From a checkpoint of a small mixture-of-experts model trained on Wikipedia.
Size: 13 layers, width 96, vocabulary 16384, 51.6M parameters.
Training: a variant of Adam for the experts, 7432 steps.
Below are experts of layer 4 (counted from 0) of a mixture-of-experts language model. Rows are named router (the router's row for the expert), gate (a neuron's input weights, with its number), up (a neuron's input weights, with its number) and show model dimensions 0-95. Each number is 50 + 10 x the weight over its row's rms, rounded and kept within 0 to 99.
Before each expert's rows: a language model's description of what the expert responds to. This comes from a sample of Wikipedia text that the model never trained on.

# expert 29
Plural s endings. Final plural or -s pieces ending nouns and names, such as s, es, ies, ts, ers, in Parts, toilets, Counties, 1900s.
router:47 54 33 67 60 54 66 40 62 44 63 43 38 50 44 49 53 47 53 55 44 40 57 40 68 48 58 48 55 33 32 60 55 48 47 42 44 68 36 36 61 59 61 34 54 38 61 57 60 64 40 44 37 55 79 48 47 44 38 42 65 74 43 48 64 40 52 41 54 51 57 48 50 41 58 57 34 52 38 42 48 39 42 44 34 44 52 56 46 57 43 46 39 45 65 49
gate1:43 42 58 61 44 50 55 62 63 59 57 45 60 42 58 44 35 49 34 63 52 48 33 52 57 44 40 50 62 34 41 52 40 50 50 64 61 46 64 74 42 48 57 53 48 45 47 49 52 64 45 66 44 61 65 56 39 69 28 56 47 55 46 49 39 69 65 54 60 56 59 56 45 56 41 52 55 46 47 50 57 52 50 56 50 53 38 44 49 53 66 75 65 58 77 35
up1:64 58 49 53 52 56 62 35 60 51 29 71 62 44 47 57 52 43 61 53 54 72 40 53 58 61 59 53 58 62 56 56 31 38 60 53 45 37 53 72 58 51 34 51 59 50 53 47 70 50 18 39 46 46 42 46 54 38 47 46 26 45 44 51 59 45 42 37 63 53 48 55 49 55 59 35 45 39 48 47 31 57 49 38 59 55 67 54 52 54 48 43 46 52 47 43
gate2:40 51 60 39 47 46 51 68 59 62 35 31 34 56 58 29 58 55 40 61 55 43 54 48 46 49 65 48 51 53 44 54 65 60 57 49 64 41 60 53 47 48 68 55 41 43 46 47 55 49 72 57 40 34 51 63 65 48 46 44 57 44 42 42 47 48 56 41 61 53 46 62 85 59 47 45 44 58 35 35 57 40 39 57 34 55 48 59 40 59 61 67 45 43 40 50
up2:47 46 43 39 53 39 38 43 56 52 70 51 47 46 31 54 61 61 46 50 56 40 54 48 43 42 49 44 54 51 38 56 60 65 50 55 42 41 32 39 42 41 48 62 51 69 47 60 59 58 70 59 58 59 37 38 58 56 63 44 64 54 54 60 48 57 56 41 46 61 53 54 26 46 60 56 73 44 80 63 65 40 47 45 49 61 42 36 60 47 42 52 52 47 47 70

# expert 28
Event verbs and nouns. Verbs and nouns about starting, releasing or building, such as began, announced, published, completed, construction, often as past-tense endings or section headings.
router:53 37 34 53 29 37 50 44 59 69 67 63 32 47 44 54 40 51 43 48 44 42 55 58 38 54 42 40 65 47 48 65 53 47 55 44 49 58 48 33 50 51 42 49 48 45 44 66 51 57 39 56 41 61 66 54 32 50 48 65 63 53 49 54 58 39 34 60 39 41 52 31 63 70 60 60 45 49 28 49 32 41 47 61 52 56 58 53 50 34 41 36 63 43 59 50
gate1:47 52 29 43 44 50 61 44 43 51 65 61 60 59 50 68 53 58 53 60 63 41 51 46 27 59 34 58 55 50 55 46 51 56 68 64 55 34 54 46 57 48 50 59 48 71 36 61 60 64 44 41 60 55 35 41 66 39 49 64 66 48 46 56 72 49 39 54 48 47 45 30 51 59 47 66 44 37 44 59 39 55 55 66 64 39 54 62 54 54 47 43 59 61 61 50
up1:61 61 61 53 54 42 52 56 49 54 33 30 50 53 30 45 40 58 44 44 47 47 40 34 55 48 63 33 58 36 48 37 61 54 37 33 40 64 58 42 41 48 55 69 54 27 58 51 45 49 63 51 57 46 51 54 35 58 50 37 34 50 51 40 39 60 51 47 50 53 47 46 45 37 61 58 56 49 62 64 62 60 62 40 57 62 52 44 42 23 47 54 52 60 37 70
gate2:44 44 54 52 43 25 54 53 54 51 71 35 29 44 45 42 43 49 53 62 62 44 45 52 40 56 62 46 68 40 58 57 50 54 56 58 39 57 53 47 68 46 51 38 37 57 48 41 37 50 50 61 42 41 61 43 49 52 56 58 45 54 69 63 51 33 41 51 42 43 49 35 27 33 41 50 59 43 39 31 30 56 58 65 50 50 61 49 56 37 45 56 62 71 51 50
up2:53 52 44 54 67 49 57 62 42 54 37 65 58 50 56 55 37 30 42 51 50 50 53 47 52 67 43 56 38 49 40 47 50 48 60 56 38 42 46 41 39 45 44 35 57 30 55 36 61 59 49 49 62 68 35 52 44 44 41 47 55 44 44 57 41 56 30 30 54 38 62 34 60 61 51 56 51 58 53 52 50 38 31 50 71 39 33 31 51 49 50 47 27 48 61 62

# expert 22
Relative and clause pronouns. Clause-linking words like that, which, who, it, where, because, usually after a comma or verb, e.g. speculation that, a case that.
router:43 41 40 57 49 46 67 45 55 42 50 63 23 44 56 71 52 62 68 57 63 51 49 47 53 42 50 56 37 45 47 61 44 43 43 62 60 51 49 31 57 46 54 62 65 51 38 57 50 54 46 42 57 55 64 43 36 50 46 49 65 71 34 52 58 57 57 61 43 64 71 33 31 47 61 51 36 38 48 45 52 48 48 52 46 38 50 48 66 54 55 49 37 45 73 54
gate2:45 30 51 68 45 49 52 39 50 70 27 56 43 68 65 59 55 63 58 57 54 62 61 62 36 42 45 58 58 44 37 60 53 52 41 38 55 65 51 52 64 60 57 51 40 42 37 65 55 46 62 56 38 48 48 47 45 32 56 57 51 42 48 46 48 45 74 56 64 41 43 43 32 53 52 47 63 58 52 37 42 44 58 46 33 31 52 36 56 51 63 64 60 45 47 47
up2:61 38 31 54 59 56 59 47 40 48 52 59 40 47 57 60 54 50 59 53 41 40 39 64 48 55 58 31 51 39 52 39 40 40 54 45 55 54 50 51 51 59 40 53 53 38 65 73 46 60 44 43 52 65 72 56 49 36 48 55 42 37 42 54 72 53 36 55 42 33 36 64 55 50 34 52 60 49 67 32 42 29 35 41 50 43 50 62 51 43 46 44 64 63 35 48
gate3:53 60 52 67 43 62 68 49 51 48 55 40 51 45 61 52 38 65 60 55 48 39 32 56 50 45 43 29 60 50 53 69 45 34 59 44 42 56 41 43 50 49 58 53 61 33 46 62 55 49 59 29 49 74 51 63 59 49 38 31 38 37 48 55 51 58 33 50 39 32 55 30 62 46 49 43 59 32 51 43 53 33 49 50 39 47 41 42 41 58 61 58 58 42 44 53
up3:69 38 34 55 54 37 34 67 44 58 43 59 57 55 52 50 46 67 53 52 54 56 45 44 64 57 55 57 46 66 37 48 47 43 36 50 58 43 35 82 55 45 59 65 52 54 44 55 62 38 68 68 44 55 45 47 51 41 56 74 57 60 63 49 59 55 45 46 40 43 40 50 60 50 51 50 60 63 42 53 48 43 39 64 67 45 39 50 60 49 39 45 63 61 48 67